Experts of a small language model.
Size: 12 layers, width 320, 113M parameters.
Experts: 256 tanh GELU neurons an expert, 2 picks a token, a sigmoid router.
Below are experts of layer 8 (counted from 0) of a mixture-of-experts language model. Rows are named router (the router's row for the expert) and show model dimensions 0-63. Each number is 128 + 24 x the weight over its row's rms, rounded and kept within 0 to 255. Numbers have three digits each.
After each expert's rows: a language model's description of what the expert responds to. This comes from a sample of Wikipedia text that the model never trained on.

# expert 9
router:108154152112098130135096105122107153126122081142145112092121173139182092182155096140109131147138122111112089150150118135144080117099131159155155090135092164149144145128117140147109150111135133
Years and digits. Year tokens and digit pieces in dates, tables and lists, such as 2014, 1995, the 19 of 1960s, and scores.

# expert 27
router:125161119120134101157116124135107119126119071112130136090112125096148113149153110149168130184118125158106107136146120138133123170159142117104106070097126146100137138102125157110143092105135158
Open parentheses, word pieces. Opening parentheses in tables and text, and word pieces after Al/Am/Ab such as the n in amnesty or Alnwick, vers, ess.

# expert 57
router:139149118124122161164113099137143103115167102130148111131155130123171089169147071159120104150114097101139097116138151151122116182141115132079178113114104134122122164116094143139135133119082102
Past participles, consonant pieces. Past-tense verbs after was or he (played, used, held, founded), and pieces like k, h, ch, ts inside names (Pittsburgh, Antichrist).

# expert 44
router:104160119066130116158122093153113157128134153110164148116132167141156097171136124144122117160132075126112061147173125106137117135121170127140122076123153140134130141127103120094125154154129155
Person and title nouns. Nouns for people, names and titles, such as man, people, children, King, William, John, plus % and award words like Won.

# expert 51
router:146149111112118105163097112130106133086154124163137116107116146125169115132130120119133116145124098105150096141140138113126091115128125105095147081124112122119156116119113116101137135129142123
Infobox fields, consonant pieces. Consonant pieces in foreign names (Kikuyu, Libyan, Bărăgan), and geography infobox parts like dashes before Postal code, UTC+, Indian.

# expert 32
router:135153143157093130140122089121105100129135092153135119078126145144166117175145109138156105137103055129089091153134129149100095127170149139073158097115089136119171134101104151113142155123135148
Sports results tables. Pipes, headings and event words in sports results and medal tables, such as Team |, Olympic, Championships, weight, relay.

# expert 37
router:105133101100105110157079105128150137108113108125170110125147148148166131166154099138110135136126105120145061136126112118136107127118112128118124082120117149109110146107101106141136137110139145
Table cell separators. The pipe separating table cells after a value such as a date, score or name, plus dashes and semicolons in list rows.

# expert 25
router:152165147111151115147151093117153114146101124125149101083125146123169115166164108163153145153125087134104095118152125119155104173155089080144146083119127158138133135102116145124163126130122148
Past-tense verbs. Main verbs in narrative, mostly past tense after a subject, including endings -ed and -ing, such as made, received, presided, took.

# expert 14
router:093130116087110127156118140135097162120127120119140128103145120125163091187119087188140144154102107095116106179155109134129093143129142115090140078093102122140134154125104117105134164130078136
Capital letters in acronyms. Single capital letters inside acronyms, codes and Roman numerals, such as V in HIV, XXXV and WCVB, plus sp in spread.

# expert 59
router:125179123135083101159124116123157100097125117131115137103163130092182100144128122117188096144112116082114074110127147127141109097103156115125135079109130179169129140118102159087126123111136081
Short syllables, score dashes. Word pieces at, us, ass, gress after a first letter, as in Fatimids, virus, progress, plus en dashes in win–loss scores.

# expert 47
router:158145133116103104158080093132134177120154116162159114116124097149189082160149084115167118182114126106138081134154148114129104132142138098105135105074085146107110178131133177113153164129132159
Odd name fragments. Pieces of uncommon or foreign words and names, such as c in porcupines, um in Gummo, ist in Nationalist, plus spaces in vote tables.

# expert 4
router:152140121114153101177127134136141163104158091123159104102118151136175088173167108134147151142131112133138107144114097138120093162130137129099171067145129160098158157115080178123143142102117088
Line-start and parenthesis openers. First letters or pieces right after line breaks, headings or an opening parenthesis, such as "(U"NDP, ===I"celand, "se"e I-27.

# expert 60
router:111129137113107139143123124136131115131150103107170139115122103144146123150142106153190101161115109114094072154163131113118138101090112147148177111133102174118152162114122124112119112107142157
Foreign name middles. Middle pieces of foreign, mostly German or other non-English names, e.g. Erl-ang-en, Stöl-z-inger, Malc-ol-m, R-enn-ie.

# expert 22
router:107154127112160125139144102114160114157153112126180117113119121123143095148094123154165116134098105125126073140154148133129123156137118150109156120120107152151127147150103140111132137132098118
Verb endings before prepositions. Suffixes -ing and -ed ending verbs, plus the word "on", usually followed by the, to, by, such as Consult"ing", challeng"ed", Swim"ming".

# expert 10
router:169151111106134082165084120113120080124103078121133095092136116095172108146136102177129107147121083093123068148164122131132097095115139147140164118104118163097115144094118120127142133170109140
Mid-name word pieces. Middle or final pieces of proper names and words, often foreign, such as Sar"ac"en, Shangh"ai", -ović, citizen"ship", Amphithe"atre".

# expert 8
router:122161078140111086145130145096146146121152090135152135113162133144158120158110112137137127152140128070118092144115149113132109147154134136122136087120127152127129141102104131120136130123131135
Mid-word syllables after consonants. Word-piece syllables after consonant onsets like bl, st, Go, such as og in blogosphere, ank in Blanket, ood in blood.

# expert 26
router:148153130134084102174118139115110145115125149127134141120135124108187091166137088125115110157146077124090089151133088115143074135122134102097156053131128120117147149153128164101121134116122117
Word-initial letter fragments. First letter or short piece of a word, often in chemistry or anatomy text, such as w in wall, m in mass, yl in trimethyl.

# expert 12
router:158166118117104112146088120125131092152116086131156119092108138066174122194152095095161137176121089136119062147139129162112133134150150099140153088176093148116115168128095149111110151120117134
Sentence-final periods. Periods and word endings fused with periods closing a sentence, e.g. completed., perform-ing., tre-es.; also ro inside Detroit, controversy, classroom.

# expert 52
router:139151146137111092130121126109087127083127123154119154095136143125196089162135126148121131146090073134100095153129100111151080131112147133119148094139125130115150131126104157106132134138123121
Digits in numeric tables. Digits and digit groups inside numbers, especially vote counts, percentages and money in election tables, such as 68,790, −0.89, $2,679.05.

# expert 20
router:141146143125120118190140089143133137128151141139137141122099135086167107160107120148182138176126107125114090147132150142149128124116092111103196044118145148129151163110102170111133166121119122
Inner syllables, technical words. Middle pieces of technical or measurement words, such as ac in places, ap in papiro, -c in air-cooled, and km, mm, min.

# expert 53
router:139147133096138118151126154144170103131148087137144092105119118131125130176109075147133130122131097088098093138117156129107080156137120100131166080137121173113136172141095125121100143115127139
Infobox field labels. Colons and labels in infobox fields such as Born:, Country:, Coordinates:, Region or state:, taxonomy lines, and the verb joined.

# expert 41
router:142174121109121132131166097147127176125120117114145116114118110110150072189140141147119115134124098098115088133128110139135104111137138145150135088125092134156134143114103163141144125113116109
Semicolons and colons. Semicolons, colons and closing brackets ending list items and infobox values, such as reality; or (m. 1946;, plus dashes in track tables.

# expert 2
router:110153150077105128125093117157137141105137149161166105101100117098171088168157154164144168131130114106135112151146146123122103116130136088125153090114135136142156123094075109138116149121127105
Possessives, clause connectives. Possessive 's and pronouns (its, his, their), plus that, because, said, found, and the able in Notable people headings.

# expert 39
router:165131091128126076140114114146131155125102080119173106098124091093179119145127100114148149166146115107144115111146136117144084138134133134117143072147119134126166137134105151131107158158124147
Slashes, Thai bytes, places. Slash separators in footballer career stat lists, Thai-script byte pieces, and place or career nouns like City, County, province, home.

# expert 34
router:143129106102104116180120142073122134130162069133178113103116099131160142149130137174120149162115081117144087123150116110088111138132116100139169115140127117113119127140132133118156187148121126
Surname-ending syllables. Word-internal syllables like ell, oll, est, man, all, ill and our, mostly in surnames and place names, such as Cor"ell", McC"ull"och, Hy"man".

# expert 0
router:107153151100091111189148073131140171134152111127150120092113152094169111146135110131146119132097113125112091121159121067166108093120142105107146051123104132119119149116124130110116159124134090
P/D word starts, hyphens. Word-initial pieces like p, P, D, De, Re, se, plus hyphens, plus/minus signs and equals in tables, e.g. ra-p-id, p-athogen, J-35.

# expert 46
router:121157122088123130163116124140114122136158082161145096131119145093163093141130089164140127135119109103127074139136162157137111095131102121118150104117146156139129143136059148128155138115137118
Month names in dates. Month names and day numbers in full dates, such as 7 April 1963, December 6, and Laid down: 30 March.

# expert 50
router:129151130130160126183137109129139130137139106124136110105102174090133082178140153122134116158128116097117065149107126097093088142148099137100152073133146139139192156140133182102120116133142117
Word-initial s, d, st. Word-starting consonant pieces like s, d, st, fl, sl after articles, as in Additional, backing, Interstate, multi-disciplinary.

# expert 16
router:143135101138142061222131092127130122088134101114171106119149114134157136161162103167167118144112101106126056138141119111139122121129134119091164083120150171128143139128137149092140153149101143
Accented letters in names. Accented or diacritic letters and their byte pieces inside foreign names, such as P"á"pa, Gonz"á"lez, Galv"ã"o, often in species or sports lists.

# expert 43
router:145141112139123115107176121113105135128124112157190135135116124135153131144119096171177150146121122126120083147163126136105103127145121118108144088139104158157157131132107124143121166145122108
In and quantifiers. The preposition in plus number and quantity words such as one, two, first, all, some, both, other, part, out.

# expert 48
router:151132105145127092149095109159106128121115095119135118100125151125163099185130113140140124129111099070141091098134142157126100156165157119119190090132158184086138114162074123099125125138124140
Infobox field words. Word pieces and line breaks in infobox or list fields before colons, e.g. Off-icial language, Ceremon-ial county, head-quarters.

# expert 15
router:132161094154063121173088101096121148113115088156138110124113108128200089176147134139149120161140163101106064137130127108126104115157156122145168109142102172090132141105064106122149158124145140
Vowel-consonant word pieces. Two-letter pieces like al, an, am, om, in, il inside words and foreign names, as in Demoralized, Cohomology, Famine, Milsami.

# expert 24
router:150118162120120114167151118120108106111130111156166110103137148159162115161130106159100121150140110138114048141151150134068095116159145095068150089130080140146150128121119145115160175099150142
Numbers in tables. Numerals and decimal pieces in stats tables, scores and percentages, e.g. 12, .5, 80.1%; also mid-word r as in Tarrant, Earrings.

# expert 40
router:158135118119093101186108146099127114125092102106154124094111118160181112160099105174159128142107114119142081150138149104110081132136193098131182062129099139126151139115081158143127133082106145
Institution and group nouns. Head nouns naming organizations or groups, such as School, University, Department, team, Party, League, plus the verbs "was" and "were".

# expert 17
router:151138133134112114133082121148144116122142065110108098108094127117158088139104085155136117160120098106103115101151143130131079141151135108106149088102132161164160139108113141098162127114096129
Temporal prepositions, capital B. Words like after, before, against, without in narrative sentences, and capital B starting names such as Bullard, Bulls, Bottoms.

# expert 6
router:111150103131151126190097098107144149141107116151112073128116137100200091177128114164122151163150109145113089131143144121125108140151123128115167065147108160119099143120129128086139149131101119
Common-noun first pieces. Single-letter or short first piece of an ordinary word after the, a, to, e.g. t-ruth, b-ranch, re-jected; also him, them.

# expert 30
router:112138135098131109201119121111126169128128122143164094111107100134189105170140120139197155150119093133136097102165108132153080135133158124102140074120131112144099135095120156131147136119131104
Capitalized name starts. First capitalized piece of proper names, often in lists or tables, e.g. And-erson, Ter-ritory, Mad-onna, K-ahaa.

# expert 3
router:143137125121143131168136119152151115135140132128160153082129150110126111165115123141140110144140053111114141132176125146109102146140123126118159093150148124123115148108120153136154164118135089
Mid-word fragments, family terms. Word-internal pieces like ph, ab, sh, w inside words (emphasis, elephants, Maccabi), plus biography words like known, death, brother, died.

# expert 33
router:158160107137112087178149062124132121105136086123170111095116126137177127150126136158126121172128092122114098133135160108124131131124114132110175044181123148148126136099113128119126149131159111
Verbs and auxiliaries after subjects. Main verbs and auxiliaries right after a subject or relative pronoun, such as is, was, does, would, also, not, to.

# expert 55
router:157168148081128121174100138114112142170121114130158142114138126124172148165127110154145161151133132117102068164132147127129113147127143119090203082064117157134118168115094165104126156106115111
Noun suffixes and nouns. Noun-forming endings such as -ment, -ation, -ion, -ity, -ance, and whole abstract nouns like role, service, development, power.

# expert 56
router:148167097119147133158105110107108135132115118154168149108101159090166104127101120125140140155118084124134102123152121118121124127160144103130129075101130131089138144133101124091145128123141114
Subject pronouns, word-final is. Subject pronouns he, she, it, they after clause starts like where or that, closing quote marks, and pieces like is, ie, ia in names.

# expert 29
router:134164133119097111150077120148134144095143099126166151105081153114171164148135096147152163183154090093130064135111133088141114135140099117102141081139119128113136118089126143111132155104146096
Mid-word vowel pieces. Word-internal pieces such as or, ir, on, ron, olog inside common words like dirty, throne, anchoring, bonfire, plus LaTeX backslashes.

# expert 1
router:169153156143111104154128105150112119142141131118145094110097127107175072177158132163169095151104108099146087139177104089100086086105121126116142079126140123147145156114120122125152148129128092
Place names and for. The preposition for, plus pieces of place names such as New York, United, New Zealand, Philadelphia, and sentence-final periods after abbreviations.

# expert 11
router:166165154099137113160096140109159147097130122135142137078146147122201079169134128146145131150137129143112095150147114172090084133162140124116169083128129166124153143109123176130109159109137135
Plural endings, list dashes. Plural and agentive suffixes ending nouns, such as s, ers, ations, ments, plus the leading dash of infobox field lines.

# expert 58
router:153126141145080145136136085131091109125114083131133110094134098099148149146123092155151135158113137106092067141130136106082095188139151139102143092095114121136128141137090143110147132135127127
Latinate word endings. Final suffixes completing words, such as -ent, -ate, -ated, -ous, -ative, in equival"ent", reloc"ated", celebr"ated", power"ful".

# expert 23
router:133172123166113089159106145130144117163141141133136138113121114111191105167134120148127142166135087117121109143124135114120056146140109114122149065139090181099151147111084172122145151147123118
Table cell separators. Pipe separators and zeros in numeric tables such as election results and sports records, plus words like population, total, result.

# expert 21
router:128143127124107121179119096137096155105115094141150065130138118122168083183132162142147124144119097094125096159137102110149089113142143093110194093116122129143112162150122157124115126153122119
Letter i, table bars. Vowel pieces like i, a, o inside words (Saudi, Piotr, familiar), plus table separators and short capitalized starts like Ma, Ha, Bo.

# expert 19
router:156167144122099117160132097127150101132119120135164120081125151167171122164162095171172157135133099118133103127119120127098099132167108111146118086120098147152101140114102158097125123128126152
Word starts in titles. First pieces of words, often foreign or inside quoted song titles, such as Al-, In, pre-, f, e, as in "Te Busco y Te Alcanzo".

# expert 62
router:150133099123130115150136076094123123110132120108155111090096143116130088143178138200168105169129103106122079125142146133116084125100105125133139081125114145114146132126116138123123168125153123
F, H, R word pieces. Pieces beginning with f or F, H, R, such as f in comfortable, Surf and profoundly, plus ust, amp and score hyphens like 6-4.

# expert 61
router:135151122093112091153118105129142144115152106134162108137116133141174097164126096147145115171117091112096067143115116139119119132152126121116120076129145143101125138087112134117126131143121133
Row-start capitals and pipes. Pipe or capital letter starting a table row, list item or line, often the first letter of a name, like M-iami, T-ed.

# expert 28
router:127175114122115140094155140143151123121105107144190112109135131112152107126157116146212186150141092115124089119136108151133093105146133126114151087105129168108151123107092164135145159099131125
Definite article "the". The articles and determiners "the", "The", "this", "his" and "their", usually after prepositions such as of, in, at, to.

# expert 63
router:110173148126105106154127106118103171102112122110167118103136114169150102149145115136143116149132112110114072171148126099121116134121143108121163091085125126111144151103138165138124149110116126
Name-ending syllables. Final syllables of names and places, like ley, ry, o, ville, ima, ardo, plus River, Valley, Lee after a capital.

# expert 49
router:125173162115112083159121113130097144134134122131121144106166150117141105163158097139154115142116128116118083135144138106086091131110112097141136070155137115130159137107103122121110126121162124
Country and nationality words. Words naming countries, states and nationalities, like States after United, U.S., British, English, Empire, plus degree signs in coordinates.

# expert 45
router:163131102146116094167129100102113149129115096131140148104125157124151126163136086149161101148142085091122101123143113132158102147146165113090170107098130139136113158115103152079135159118146152
Modifiers after articles. Adjective or name-start words after the, a, and, such as World (War, Bank), new, National, American, Republican, public.

# expert 38
router:150117137109096108189127106109136132116119091119155118083145114120174104174157104148168134158150118100099089105143138117087105113145119131110184067121125162108134150107097146113132145118127093
Line breaks. Line-break tokens ending paragraphs, headings, list items and table rows across all kinds of articles.

# expert 35
router:149119114062090127173131124113148129127138113133146094081157101126189120141140107139136147134151076105112086149141131130135126143127103143093187082140112167113118124107119160117131124119134136
Latinate word beginnings. Opening pieces of Latinate words right after articles, such as ex, cont, res, dep, ext, as in extension, investigating, description.